{
  "d_expert": 128,
  "router_z_loss": 0.001,
  "batch_tokens": [65536, 131072, 196608]
}
Below are experts of layer 7 (counted from 0) of a mixture-of-experts language model. Rows are named router (the router's row for the expert), gate (a neuron's input weights, with its number), up (a neuron's input weights, with its number), down (a neuron's output weights, with its number) and show model dimensions 0-255. Each number is 128 + 32 x the weight over its row's rms, rounded and kept within 0 to 255. Numbers have three digits each.
After each expert's rows: "gets" lists some tokens that make up at least twice as much of what it gets as of all text. This comes from a sample of Wikipedia text that the model never trained on. Tokens count by the router's weight.

# expert 15
router:062194125173136102130097181176145137178130133147110132122126137157127064116137114098101126104176141136132158117130145151137177166097093134180089089186075111102156146196189156072109133179169101084111180195127063076090135166160146096108087087117158121070110191164137093156092151132113125115130100081134158127103088062078150129144114193133127107088160137146118144168105163152085108143104100142127106149133140111088146106129072113141133053145101081163174102161132085126136109125109050138146135048075144086103162146141137131141109107070143157124127114105095124097145148186138155130168162146130107115178096160183146124066155124101155148101129159086104129147102148185126100140196098092159074109158127075142159102122148118090161115078114121151093070124083181111122139107171163
gate0:148130103096110156227066187077092151116132083088200166138142124165172158101063148164133093114145101133078173111117181167091111155088144095109087147071171157156214148147155112125086150076137101130128177183124177105083153138169169088097121136135092117149099153132143166109139137116094151110214160139135120148131126111119058209083118133142154133142132125152154133136120171172124114067115149105116108091159172185156145192107163115073126136120109169078121162087127093114121141156141194140153131142165172160135161099139157114152132079164110133112166151146116154170105110086162150154145125116093128100118122117178155172167109160127110133133114091127105153119107148127167125141088119104122157062137099100145070123158135150071115186091102142131069124162174125188090154179147065
up0:114118109137132122043172102165106100140112157152114168094102119097100125173174153193105134154111152000119080176126103137226127132113115156108115111146145124132118148106072122143145168129057144097149091127157154087174104107095137131092124129060143118123112112136160116116153127150156133145072156119156105135102144134148125120133122168113077224100088149170145158156126139112126173163088113146121136127112122077106089135113093158105153118119142100164165139139155184092146118172155048134184097096119093085088097116112100074173126131162118117126082103156109115107110150146111144134148113158144178102106107152106124090155115033223097110187115189121141110211165106084127131153148160118117150187146187190143134121092166114112145083131123084146118151099162112108168123095139162
down0:148100125118094086123126126149177127108137070155097154143177185118135106162178107118133119188080088043156103125103114116166200117107112160107115140135149194074109125174112188101125083147126078079156127112132185152112131152142110125107134198122163148081114175128116182121160085171168127121192160173107067144139187149129125088177102107181145101177154114134134125138137149104099125093179122114139105116123059196074158143153095124110169156111115126155103138122150156119086115160129143161117135149119160114095092216069118153145142139190109109127149093113137095094129183133181177075123158112090101180112153153146153100135122073155101207178106111100175109152143132193109088053107093117127097143088148132185117150137129129132147123060127086138129120158093105139096053132148135
gets: " and", ",", " or", " &", "/", " but"

# expert 17
router:095136144092145112141094140131156148153129098164091137148095152158147106169102160103107154148132131149114158096157160133141133136073026180143078089173117096100154160159184179088092145132158106078136156130118107143104132167086176114098113122096129061101107152141174109133058113106113173120172081099138163078139063069104159110126100150105153107091168111099162156158077146123134115173111131060151094134114126102106106081071116101137146127111117088122157097192068101131124067078080132097144080132096187097105142165168175148176108089065148130103106104113104116092110173164132145105160104132148110094138099187148121158124162053102146141073124173095098138152096126139145141139134107078134069146190131110140143092103127098086188134074099139197060117162119185074140099095136126
gate0:160091121140158131142101119114157071131126142147062193187106133075133071134058118166117199172077100137091065120165122105129129143062071166159107136171141084115106144122171164102167093110132133139189155073169125170138146138099120116123133094103186152167153119126142151063080125157155143156143153095108161049111143104129181095124102156130167087123187105168145108139124103171116148158130084159119180125129153054126157108129134106165179178126135167130104080160097126045085114122128122090079140150164162129103144098169119058112078161151171141117102057173113085148121130128077124092155145075159126117136104153069081116135136112202103096156130102119139117099151073121117102189125150127142129149175106137102148120110153108153080102088148120167173123163084094120103131071155158
up0:173106068091148113194100159163183126093117099118084161123104137116130077091159128121113121116124130125105147159136140129120118155106118125137089144145165068117068166111159142144175128216144161050180176102130077157129163129066127155132076090138168114140101105082136130144128152138120159098181054139197065111072088116140131110106117124116146115185183099117131122116148124185118126082125126111081149129079141113118115124131111125123131085094084123128136161136105105060162084112158125098163131165154168147148179140121071096110094109145111181107160063152118093138157156158130117073133190082122105095137123189108141154157172136194115147098099087122098179127103128148135161084125177186140083135201146111121029091110088153140130128049133130152169158104131130135073094121193128
down0:108109155038110124134086108109094113147124176107189126159140122188125065105147159145124124130144149132154116169123118117122091117112102145101110127144099112099135148109120097129064106095121139126102107072131107104136135110127135135089078181127098130120090082027184161090106129065117083167161127149154137154127095130131181112134104071102120087101098170153157138089104128111163239156125151143162132136079122093104114096106085100084132122159153175097144154061140053140032156139075158103201128146129072150111083113128168069082124133066104081159140109183172081085105165147130104128084154139161158132148151149090076134115119180113134142111097137168189084164095121170171114191112078107103115105119118097131140131108079091136099130092138164143142088097173123102167127156133147
gets: "S", "M", "C", "B", "P", "D"

# expert 43
router:078160130161158088105124111113113131158126154184110142134092167138142153202137125120077124101150106150079150106149192158118101116084134141155076082120116114082178111173154159078132169185191092128144159153139075109139128183171148122125119108074145076150120170174165123131065117097139170077134128118188147106065115087108151106155143149098139068102150112108183146161115122183124145209112170151157044108136167140202144108110068138161167111134130125169154125130109109114111087140095133123144092105115173102140146172153133093157099067087117179117083107119073132117127156160140148138152102184130115128163102146193137163131162092148116167058145143118073124146069157177115097160166067122185116098133116134174169069085157114097139117138094113137135103191091166103143101118147180
gate0:074125137147168094105083109142107107134138142168151108135150138079207097133088153101079076141114128132169096112135147163174111103099109185131144060104107186104125083159151058134153143138103163153137115118127144100131086101102158131135079131118079153123049121133116046105063097169159118110138164133180170167132123094122151162201130083084108141116102103138073130046116135122194077214098174161156126151098107174101137085119132122141156134141100108159114115071148106087151097141093099069122141134147175149171179117120162143115103095118100108133072088130092111183161081104114121161217111155110108131111127143149141103084155062057151187128110142129161076174107110153153127136185091176129168120120125111098107139107182106103098153111124129121130121187064116115107131143113108
up0:138173047044110118162145143109149181044153109176126102075128130137098103088165139135130104148159143158143130172142114186106146151102129145148121144165116157059151154149089122068181156128111120133151112090163136156095107111086142134181148136132087148105113129163144183123134114106115102070136125129171135161116131131123171156158180174123114131141098148117094187110137127173102080137061184121141172111121123167143100177106078167153144076127106150122155193190136125132156167104145122103160126204139150196179099153094115142131156106106159104083098188138153123110116106078150143103170154110134129084155123145185119133143101125135171102128124105106154078140108132163157134166125144096050191100117085098143156082118073179173166157116092147096098160123146172178036129158045103
down0:112054070104128154166120123117102093074152069089114119137118154195118104146148122091132174118118113083128120155093088161086179138143106146133182102174175149082125160089127133142126150154163129127047133136111134155134051134145145185121198153112142187141097091151164111138062122123136123080131144089106095139161102091097158111143138143235147076141119125165095114125138172104107104162081077123112094188177144113122138121092119172170184125105135154152134132152105118179107163142152210139142148108096114134066115173166108130141107104153111195084133095112162155065106085143130116131091137129159138149182123146163113127053148151148116064112141157103116157177114127095092157119086111165103162194095083139154114086105132159115103063080117134122135106079109131117123207061121122
gets: "ro", "le", "st", "l", "m", "t"

# expert 27
router:136175147150159096100084154150150141173134070138091168100102150162132070133102119093092123114122099119113183103147142148139102165092090173115076100126115136108166177187156150091108127132146072074124163196121148093070109169168165098099105119130169105086098182115160123134067143100089138121165129096148173126099139158143135106155135114080145107111147125129178142152160175166136112152123094100154092155116148074105049079097068072113165108124098067117167136121097105117170148133097117058183077087123132138096155180146113084148097083126155156082097115100096157115077208161140126122177097177104144100094095130137146173117143109128124155091103174086073112165072159150081162175149136141135075069161128097144153141108116096061158112096107090165081112173118147132156117070148158
gate0:168133165127110097134126172059166170134097099123077190125134171197174133112131133091124109095164098100130144130116108110128064153102085117136123139095125116143105141123173114173136138120128121148138144197145120093094132186128159134081069100142143126134090150113131143122100155139128180105098146115117207073166102137131138117082178109154115123089113182107096114156116105132112083143063124122150141153116064054111130133142130119116116099124089145118180152130078125097168169114110120055186119107125110179141150167164111030108167145167133174066110170139077152126091182140114169161118135114077192155197152109098124149092142109132116143125071107123104121145049148091080153178157116160115104069163135127104079148136090046137121124148109090131097111177120120124132103011147121
up0:183094109130116110156120126119151213104069105144090186139102149182107152075146110081158139106174134088150169112062083107097107155097079089108145166122120134166129107159157115199151130122118113122193133177155125089118167149152136110100077119121130135155106146118110133171062115146125156144081121157129159068155138143114171115060195104147114112068128138129077111157160144154123092203115141155139128171113156039125102143136149157140123133146121164118151169127107145091142131100106115071193120106133124117129164177139055073139152087161147132054113173126071133128104122116113161114140135168125158153145165130105093145095149165110124162156059069130092140122079175090107141175149130172134121062170126117124120122137095094102088133129149065186064109158083113144165117033163124
down0:147162224139147129124218164103097120092108185140074131147177108181077141114118037114139124131112223155160108178137111128076148127166122075138151213073107100199088149179157116091165135079125124113134159102079169103127162137135128131173110132133088104152129121137156135119115165093121099155121142146158141126126076168139163108095131082113113077158079122116126192143159066129167078131122137128144102127147161101142070146096096086140054142123141109135111123147200128067177093074128147155124178127149139116147153103166127143105103144095158136114144111132117109111149126141078062130159164130176158119141145091094114111094134108116059148150128071188100098154163110114130140150138163120084112138158098084137062150168189101088119105117151104184138112105069081127117121143161145
gets: " that", " which", " who", " when", " where", ","

# expert 46
router:093141149141153113076111172146162162128157130180115154107106119152098089144088125112096167159150092112068148081136175138149134156068113152176087085141129115081125134191146173149071120161166081065096166178148099142117105168117150123123081112080131103095089158177190127150106106115109148116134104086175113108084104138109128118147128189091140095121152101109131195130128168168103118166119131047097098184110165111128101119141088119164140132109103119184168100176071090151213085095065095101181096121147161087088151134184115106161093144096143123082106088067111145100118145163134152113100093136104131074113082151155161140129190129121125156096093142102088134156116142173114079130177111112163094128181133077114159101126132123095180164079108152144122134182128203139160107073174177
gate0:095138180071178109132144128149100138106103134130119067117165153145117189140105154061107108072116099108213140073168124147179137104113069073164160103086140131126156163139136078116142056125091094120155166141089146160176138169106094040177113150165159160105103127130134140153148144081080194063106139175100124082125164131116112166143131109073170079142127133153163127128160173141131159122082136119153204129132120123108137147119126165193101156115113149133133161065106099110132141107075105170163104112150133122150136109135096110135160161128102137118166116154097111158100091117148167081146133116128153129137113135176146197175086158096140164135096155104097107156137134110151201107142111207203123097196111130080114162096121123102157167159084097151148104214077122191162122116148143
up0:151109109151115118125186159176120100128124131118093175064105115162125121179149111136166115154171133130177104132114137094147177182155108146086108139088110213085127105136135118159107119104116167131145118109200110124137169113080159129092153135136088150126133175128096169107096160141173150166084118066166067170083112080144136167118116048087108158107191162113139106171115134131152067189153144140091103166086145140164070133149064143124152168156148145146139212110079137183164119120101115125117110115096153090074171132110079118163161058127159149123153126101141065145083142152163077120144067176159143119123134121105097122101124103179142141128145148130149136057152129165189122131119199130099207158133175120167113187182082116115155119110109123117109156101082133102079067161148111
down0:164164139127123101129059095128121096088123105110160111150127149104140092118177118101089108126139089141136147125210117074100163138189163075165188102168083102119173220126148157167130123098171102129146137122097071060133141099135102122074204102124143163119104156145067078153019089057114172190137114164129154089135121116119135101146155172149125114123040142114126140146136116127035074189108234118125123106140155103109096161135113165136114115110136100146146148118121143146125116086170116116049115126102159124134146110158158098169103125130147117154142105067159135116142123090118131140122126099131125119132170169108176165132158115149109104105111124134177111109147132135156184175103087124106094122066143088118084139147091129084105109077089094117140120119150150067202143167132155
gets: " |", ";", " —;", " he", ");", "%;"

# expert 29
router:083154133145168115097103169136156142140148106164151174132130172145102177165105114093123149109183178173098191127160131158182109148128126185154089119165076115105186120167162185063082164151139087107139148187133084093133128137141172119082114107110134101089091127160148098148110135109143093083152091101138160119102091090076170100160084134083113075109130061116160138176089117145117090152123109064114120130109171100088084086137117089132154128027120105148118139113123118143119104037109080122153070071122198136063166137130139129122146104106137170146093071122133108098117137134122181113174084136091146134153140161209170126118137122090136167080094159073137167141143177138103101157133111092169095072140172116176154094092137065122159104112095131097112149137086137087172132119132163
gate0:113155142183085121068145118157126114083104106126129131158150176123140154115098144095124199132105137125124170097120118128135152133125141151151170087154110069175144120111123129137085087166162139190149163167106121109085125121144142130080091131150131098207209106133131116091130196090111107152129159132159130167190163096156106105120118161115176105126165128140128118116071107134107118148085121104155123130121107154105129140140144135119100131090097088104193232186093178096113105153132102109121082108111124100092043170160068044129071140122094139151130137191093186087119127103062097162114124112043122116133086185154119065128141174136087143180154120047079111096115125136135075122129142123105132124135159094125132137088118059119149156124129164138136129144057126088228149136121118
up0:165165141121122071152154097118116145117153095134106108149172154149121124099125142185132127117187139099107126121083159154162189078122148212157086192150162100170105143173114096122161084129069119118129139142117166126167062121159131117089075121071114130091121168089139197156145098108130102118143159121115140146206114099143177097155119147142102153191105126122096127088183107170193162081103136153111130129106176103135105162090174096119090131181203149112158056077084103108112120130119126149105067128075116124167170146122124045153129143111150127077211073136113142052084078085110067152128101137080110115048112138159128100116152109161141166078163131146080185139093130173113119137156108110120148141072131123120080118086174133153146137138101128123124116138104164154151147171103143
down0:080131078146102101091097066093153129129114161114177177156172144148151090093151121098136183106090211049098134117090101147078169078099080142087136085065090144118166130098120127123117150134048172135136125115078105128152126121187094134123019099141116126154114160133113158127128054098192070186160126036148140170141164136116147111177173093176162135136148116107157134130086158128138160090136185100156178156113139149124106125115197144135115112149170140104098155209092152143152106135114137107072124120163123112097116138151162126112182108143114121111194171117097122096122118131149130149069139112085147121147129132172139111097114115156126111105093126156112158110108094165172114162136120133122126115127123138074051114137163137094146102139124195146211154191168103163149125163106102
gets: " as", " was", " a", " became", " be", " the"

# expert 25
router:075171110152169111125120154119096157128131106142085129107098226149090111188085145109060129103152092127098162146129185156127165155096158176154102084163095138139178159145196125123097161158162090145166134146146075119128108198117129138096099124058149129118120115148156114140088145090036130108179081099171168103103060126094116122138101159060155086139147080078128147152103107154128079154126146060136131149053160111102087118100078112147146120095082117154123102160095060138139117107075091110179087101102135125088176140123176101179124124077165107091085095112093125073148147113134126131118089146118133103199127142170132135135122094098144155129096134103089105172132142188132074137146070119135136105133118124051192138144123165081156121091140093162071121170097118106142123111160146
gate0:063109125126113133110109159142150115195105180107090139111131099164064131152138134126146132123156121039067088111137090163111124082098168153096115131128098164119161124115136138138085125143166072157108113156118122149160106102203113168101130150126119153151120106122119117100124186083117110129128140096153167150192093108192071101183105091076119085154104082090109096173135145153170142182100138108150137169097136116159118151188120185189170086123138135115123109156148139131125100103061137125157131103105076074103091094151128166154160080118083123120076138113102141164141114170184085148114061133104125080124123129158120159093107107076170166117199098153150109106122130185054114165102176160162206117120146150117081127142081134066164107061118138179093113112107177137091094174090183
up0:112089084116082155134107155125139142143114144142095104145141207172126159091141125125086110222120113121150137132133101132128144107031147106106120100144122090155117094125072169135114129046084104124067125169125158103110148159185118090152161187111119081126100121132142130191106184103122125173143118133125117122157028069127106189039165100101145220093110150124115109128111091178147128070092186121108094152116102085131162113079118171124085111150114165136040168132148123134160066121097141120147113072164124142165087080129087109127133153135066187138119093130116117166141127077135159139099133151155133099093145159119163191112147143104080163159118065164082127123112090175122113124122104137151125126121096125116106126118073151135138089125171083097067146147067115142143103136135170
down0:088169126081128140079182156055110086096137114111117158169122103106099140141145126156154077138156132140142108111096167114160133125094102149190130153156134129138098123100132095052114139086053106157095087135102137131115109179173112157040138117102130131130162140099102169143146143145041155086107160116152124117151132137103146056068115055105114136155165132131150233105102167128121087126143114128209201140077120175128150110125119149143101140093139154158178142128093121118122104107116129102081110153190123160200173102073156129126096132161117124097166165224105132194137074161123147111174075112096096154139136138074131131186153144143089123115161154110141117112093110157084085142085185133085128109112089089105122149160089153156142090080127152106119158100156154158145099129101067
gets: "on", "or", "er", "ion", "op", "ath"

# expert 3
router:101155154161201103110111145146124164175125106142120160129094136146071080132107158099113135107153072153072147102112127177145106152093114129163090119126071070093118170131142194095056158180134100081176158152147101075113114135163143125097098085085115107098134170160149094166082112112061160117122121112152087099143093120123144096146118170109144104109136073086175151154064156169103067148146117096112111131076183119098131113093112106128146111096102111146168109139149122151160126102108085110131080127067128098113123149128198085161123090101151140091081113136069124098113156142136142146185116142095068089106083148164177115126135112060150135098146159120089131197125153200089068156148089119147025118121120115123199087098123064132158156080089111167135157148105170099145127086154104
gate0:124145104114134106106128147137078110095149130071110140139114116153057128193141178082084111117073113098105116046130133127145100168143144130120173129156099114070096123145180086150068133125146118106211181146183140105122138159123132111131092140177129164173097112186114139113135066149121124109098167131123082079118097129122117130128130192072168138111127127147118170155132101101179096119061114111155096139141081151110149163142116127149092151175069125179098133195201118175113111121119178113109152131155160076128091107155135158186119162137125124179101153140134170137137158132167145142140102094139122131148108208172156096196123110111132147069055074141078119077170137179116136148079114160123118141020074128106134103092145093110097108106140138091075144113195140124176165149168157
up0:116054087164139081086074065068163075116136127126108199142113143106085184115140108130115157136130072147180078085155140150144136100103211106156156111169121153133166166115166107137143148117201144068087110117198098124091100080123117145161162121119147130172172135127164074154057101151150181180103129098138115084094158128130112054103124164099108098138144195128162135163092117111161181122126146172147175057152073142095163183121101135142132150169174118157150146144123126139167084118180133157093140146128090143084129110214154115132135137113165117120075081097172178104130120100117106119137137115117123152137087092138147107173131100138108094124134113101106077111120115105138190132116156159088142143124125093104148156109073080117142114105207138132155147123155098110132087099029141
down0:107146107075140108126212128159184135117142217103178158140156157168124096155081096124128095128145123085159098124083128133150095129104191070133149127154133107130191085149099093103149163133135100121152081128099158098172131134177094172146167091114090078172122092087146145191096159170092105141156149078093077107105118101134152141115113195170177085090066125115130147141166094071063102127122126109076088119105178142134107100094156159045065161165145118123101163130165096089120085117152151160125090130166070161131095102168142058170124138104116128082093082078159129115084110106121086099177141142158090205130148118150135153156120174105140118121140193124091113119145112087106068105092082072095109105157180131098109131162109152130070119115143110126121132117158101126161107121098110
gets: " of", "A", "S", "D", "C", "R"

# expert 39
router:101164152163191085073150144118145158194125079111098116143135108171105074158128140096090193118172114158082114090193161119139138093067126134181095087125087092078130153192171171114097121196100096101141177112158070128126092142149144159087109125116157118085123154132145087143112185085111129096157072117183164138109125120118100093177080135098134089134135146117145143145078143176088076145084137135126125153129160147100128094157119077191107101065118141149164099158088095137132080110130107152138108117072187049077122125170138142144099090081150164091044126134107158095091108160205133084168105170135107125161102153161134147077182074066145130116120140126119135163147105130128135121147082151146094118149124107152183077136121139095131126063126099171099107154104158149131113069130143
gate0:157128140117138082092104087161140153115112145103103068119139130180086117112125180131000127130147080127101113139183130155129120101170085127200114118138131157095152106167225178111087145128149131134136194146111107141156170142084080138096121127172108140114154104139115133160103086097121073148151072057185105179143097105118148105085153122092128090140131119119164081088185129145116107174153121150091093128136181138150135148138170091153166135091175072135119146121138164151139102051194096106111090192128123103140137066158119118138132145144157127085080103069122138123098167142154167056132110103108127124114183116138130135081146160119190126156128136079174115123079067151087169134145160125050144128113101137184162091138129154111083116134101185147153109107123145180107120088159135
up0:145131098148106173114111146146120131103188149080070100169158179100078080165108115160160098162178035172094110064133067131137153079165137093148068161116116088157140144136100108107142116085060112137128048076114166151138098098165123156147143142117137093120090111146103197116129097134160178104134151126134140097186102096109143137100105172121107105161145053112137071138110174116115149136114149142138115093168122081171156113098177136115121103131092107109122088142075172131111102128085154189103151150067143134109132096141164128184116129149104121146156148104119117150111110143127160122090116189109140087078181142134108212095171107119115131130122091179162110128171159160171140129130124048111151113155161118091055175156115189110118105105064167122152170103161094092131137137174210
down0:125151121105125172113147195137143134169137153125114145107128158168097081101154113137139105145188047162145123132173087122229083107087140112098166105161132159142094152174107137166106151152157132176165131096128171119149159164121092112155104116126109124054161101121106149148155150112094085122149059162179130128102130175160218161198144075142134080058063163113156151142153175079156168133019096183122141137145087097134150148126161144088113163137148109124141149127148072100132138128137168151154068119080126125112097082106146122166165096130162148125118113128079151109144068123123169143116070179116087125118156132088100072159129115124151096155126094170089139152098189115087183181127109112150129088119142122136093127158126117149137128052131061113090152112120127107160129094056146
gets: "g", "ang", "im", "i", "am", "id"

# expert 33
router:079135173177106074093114132147107143160096071149126147081129118167114093154107204118101144093096149159086111088173141174180101145108086111148132130193086137088151164124144165103104152145185104083108150162135100140082101198176159128107125108096149069145131191140195131134099126091102146119121059087142135081091127096139138121129096188108171087112149133112141125164133167181083072108129122121106103171132191115138097106140119151136184097085105102166135117158115091201148121109139106097154102085132148111112116179164161079163107090115165120096100077119107072064133150147141137106188109132097105091147089152168162144089168095109163164123116148065108182149111162142146110170144124083177075103144151099148181080119150044105161131080085132141089100156099140110153139092173155
gate0:113111128166189111057094115136153125157095126150170165088143105137148112116107150155153146119145089150145082175112122190117085157117140138094143154158123170098189154088144160151130173118118136074120118130113124176095112143206137158122102130127144106149071127183155127152148143080108132145079109101142177097127160076071088155129110153058173076079114144091135131114105152126096115047120144118106090136146099101071081145102050172092155045099134155143139102146162164128143084069158078128152177118160155035129126113127125102146148101129103146108135169182158117136110070182146143073142154132110139134121132139130186132185123135177155150131112174104166127141118164118097052157184157153100126058095088087082170156122088101104139144164156089119092138126062154077099135108076124
up0:095158138102088156166158126161105137159119136101074164177160153128109113138131095079133112129138118096098119088142070089112124108099091099148111136097101102140069115171134126120177109161206168160149193114139099091130154171043092119161130092128130160114183109105158078104111097168113163096149175130096115154171096127115193092132204095118091175184134120217194123126220131113107151164130126124170118101128155133163189140114159110132181179131159108125076184136102128169108096132097175098110096093079075157137145148097145170166083139113121153137160051083096120100175148150086186126136124098101125087198093172109125100126139125104110142164165099193129152140132072123123222138158126125100143107140108118155136097107173146106105097111114119124141142146180109172137151139100151
down0:124154230160128067116123077143112111117161103156147131116117140145106137112162105137130192138102095113154045146154180095111101155059138103120089167100146084084101170143124144142078128129185126152144140106131073137138077126120129103123107098152154091138133105097150099101124075168165133113067142108115152111094117091122093139153146132132127124106138133089118188084130113132139116059136180123115097089198166188148134162098130088137114145155110108141169123218127125129135162156096106140176074163122098107125077125146144110142068157156142150076155153084111090161143095113057182170134102164132107120147108140145079163166048063131108132141111182104147097104172158117163087170171119120116094227151151098114140107197120134100108152179082084159146128168125045142165138151132094
gets: " D", " 0", " C", " N", " f", " G"

# expert 8
router:116169152173171097130131136162090167117139067201109181113071130101113129135109162089091235144122112118094131085139157205160129151126134136124099111154107127098186137148135175054125178162173072123124183122161097141082147159116170108139071079093149126084107137172143112148124140099129146120132096103131149110087121117099083084193122135138133122097142119102138111179084158171104123192115105089119064174098159072130079105060090085120133147105106120159144116126093109156166118109129111098123128105077124112079163126173121110133111091107155138120120049111077148052106181175104157126170148142135059110137097137130166146112124093090146126098083137085132150148120154131124121155123076130144130120166129127161136137110207056131169142122112119158094104131060174140132073083159203
gate0:121182125094121155159158142100102174125134145154119177213101139150126174089109095126052122163142124143092135168124149145129145141144151077133106101128134123108155132088113119161128103099116086144108114212162125083149086165118090087146141077094145113105131107160104160079112172131107145116118128119129076155098127147167072093157108150126146085120126135088098126113072113101198101146088143138120078147149147144123111135165127168096118122098091187113143107162100164144184126112197138153082159110121112113111131128113166161119110115118173165113087107229231165096000224140130215112190101144131138140135102098110100120172087129090135130100094108123150135150147091111120055129092161143109185113156112086132132133142146108137175136107088079170100137159119113136125137103081156
up0:180132121064178103125112116093065149188144162106090106085161133129183143119140119152112139119108079139153086175144084132098163095159175123133154075103092159155115116219130097142158145130142131103162093135140093108164177137163142078101139123146158132077119119114069140091212075133167088150145089089195091133072140135151143137191112188136170133150160160199177149085105179159165099092163165131168106088149021149153151102192131141110172134081151125147151094169190099147124098107121133176151122157117122117166143107158063166113107112164155155149141139107168108133160144098101106117137078100119098124167098141087160127085059146087142103161134145178145151111164124084130152105090101122169115120126198109091120088123171179098169146142103132110106131126134132074109122111114091
down0:158099110175119133126092087072114153050151143168113195160100155114098188030119129103070138125121139100150097126119157127111109122120079132122152089113128115126170125090091085145079133123123118082167170125054148176160094145127075056101086159168125121117154110143161169123118094106173174176136133138159120138177137116083180104185201081126124138168107119120091131121195125137100182093209099068138099160108142144157143107117132149100124136110141116140212151131079166149187164113224098121164126175156087128131108171139087140095142174170156134151034136148069124174160152130164081107139121146128109123127126139141168103119147135107185145154047130133156095133123122135163149147115083105099092124114141112140104129124106119197121143127115096097123163136138192125146139175113104
gets: "j", "ar", "v", "ah", "ak", "am"

# expert 47
router:114146130156143084122091123148132161134103107149115145096132159119085118138119149089114188116199126133090133103173162186157120176098091164128103130159091092100179147176184165102086157140169133089163139153143144116101126170162154129092129123069122103090102127164163072139106178069101130134180115107137207119129086135097144147152149161129125119082151098085123115173075154142070089143088143100171089168109167080099112113084046142174130110071134101139152095143095103148149097098097055121168103115101188120113128192137145103167111125121127155106082096101113097095066148174143172091148100135108105165150136186209162152106138121095126138072095117122081177152116147216166094182151111095154109086166096092130140127104143064119192147140141130096100138108127186086140102134129176
gate0:112095154175173146109099053135218125138114069119130176078129085145128140116131184087065176109126175079145161130147139094123118161132145160101089122112108146116098135127160122120149094146137116068137120171139148115126142143136113152141153090159116103133129109172152107111123078115143135144165099149103119054093098133105081096101143149040156098095154166106065146158135085136160163156163191080109131134107200028209096164084152125140114148131142082113164100124147121077097106100128095105120133130151139084182081114077114125082098138213103112130139112056155106135070126145144169106141102169155142164155075134106125111123128114197146109076170140128156105171169150160152114105102174156162122091163111152106134177125087164159128165204080144077133130145105149102140129125082091
up0:154145151131143144124091146099136138104139090131140151108144111124109106116111190090130155153144158119082130097160097083144134151119122126104123129144082159105117078115166141144125189123124146124136136164161147185102168120151134173114133122110105072122114093116183077157148161144202114111134149218156211093091091153124140107114151119000172142113191089114125140084106080161209140133136178110109083097126178076146131123101140152141103150140121086126173130158127146166108094074130060131116086120103139062153124120118086127076132146162130169153114112078177147118116129230114144085166156085159185146115112125087164084122115189143155141133180142145117043114152098179146103140130112145153114132177117121113131164188186194117115106176146134085160081104118079134162093145141114
down0:145144099104093110055109134212100148114187087156032101149125129117174129117100139133116117063076118093131145086129181167117086090076172130145175168065191137110146171165093096086202068144120124096144156185136107136165155101113098151097132126105106144083138123129064119088113180092162128136105075150118129149145121147106117120168152103134145132156076116128155121067118074142059126125126127140133138149192037156143194085139113155043142122053168171101099145095106149160101047188151126109139169119143126104139086139139151118167121086127156117140171132111129132112112124093105142155133113114157073138122152141144114096107126163130194149141099177121120113111123140129123136101142147112134136100134131190058095114175121144151143128167158122097196201172105152132088129107131146
gets: " was", " is", " were", " are", " also", " has"

# expert 11
router:120173196141155101111109147169141171151180110182098132101110156166121103174127205111093172151126098122084167154144195158141128151102109149168133125135110106131141152152137128131092144187198063072188153158120101139092116179138137121060098133134137077127106124127166047152159121129067208147190101127133172108091105113124163100141101150127169102153161067069139123115121162132063131167119130124105096161142136106114124091109101166164092132093096082147149157137148056127139110112132090134141099114141185114092140162125133102132111095086171135087087138115116094131137163172156138104149138150072088116129102161104171152100147079117180131133169142117089170163151210176160080143135086104154068121125133127175189127099146096077084151053092109171090096146129127126166101080146147
gate0:105152161149130101107174177108173173093104076089077100176119111141107105114153131154080124123138118158103185127143134109119142078091100115136118143114087102047127159152173154107129131144086121126118073141096089080139133156157080219139133105187155093168105131078160077148131138198153164134156085155099119137128113142150122105154154151127093174125145096118074163127190166147119122150149153162151131176110149095163097111124137133136154123096126162142132116056080158084102121049134122085152124107157111132154113162124137125114062130075108139041083122093135138131209147178118149124118141133068151131105101150109118109119129137107123085170111150063124138138152179137105082100139033207179114139110099165153166064121136111101114122121113117110155095244078194108109126130140143
up0:137183142118159104130146171093149094106190123083182073163150131149080122181173105128087089109150119114125181148120121107107105124092118168104090095132115118109050152121150120116109119093130147111168136102109111140121115115098099231086100134214131106140158139059178088121176124167172140131152080104175097131102143125159104130153063134119090131076127092118069140108165137120164140106168111178098148122169135130128153130114086170152129144084122158122091108061082131078105166073119138151116109139093105120185061137138187100111090118125116112073119081128162105162184154133127158140093160099076172138110080157106095098128141175137107161191163165119140154144123149147155175114161051177127084122101110149081133095137118136110154149039116149085212076195124118130126138119123103
down0:099103166096100082122184087094153124146114164085161117217161094181119167192130105156094100100159132129162163122105138091076107104152149077173046151136097123076126024155101157122096128094083186115115129187107108118173120165114136207090113073133131122198106141112129124151120075129139141142113172152135106113180161179117122170101146121104138146106150128142181117095109135103166111159134142147116110143107085129166058147172194094132116118125131138097137109062196178082116118076106157043114176156148120163147122107127116138132144140138098111118186139106130119176141108136130141129143081157028100166116092165097109153129112136173115140175165138142113117146107135145115109077101110150111144102151150169144159071110175144107132136112063151150151169091086110139119102166165189
gets: "ol", "c", "um", "|", "on", "us"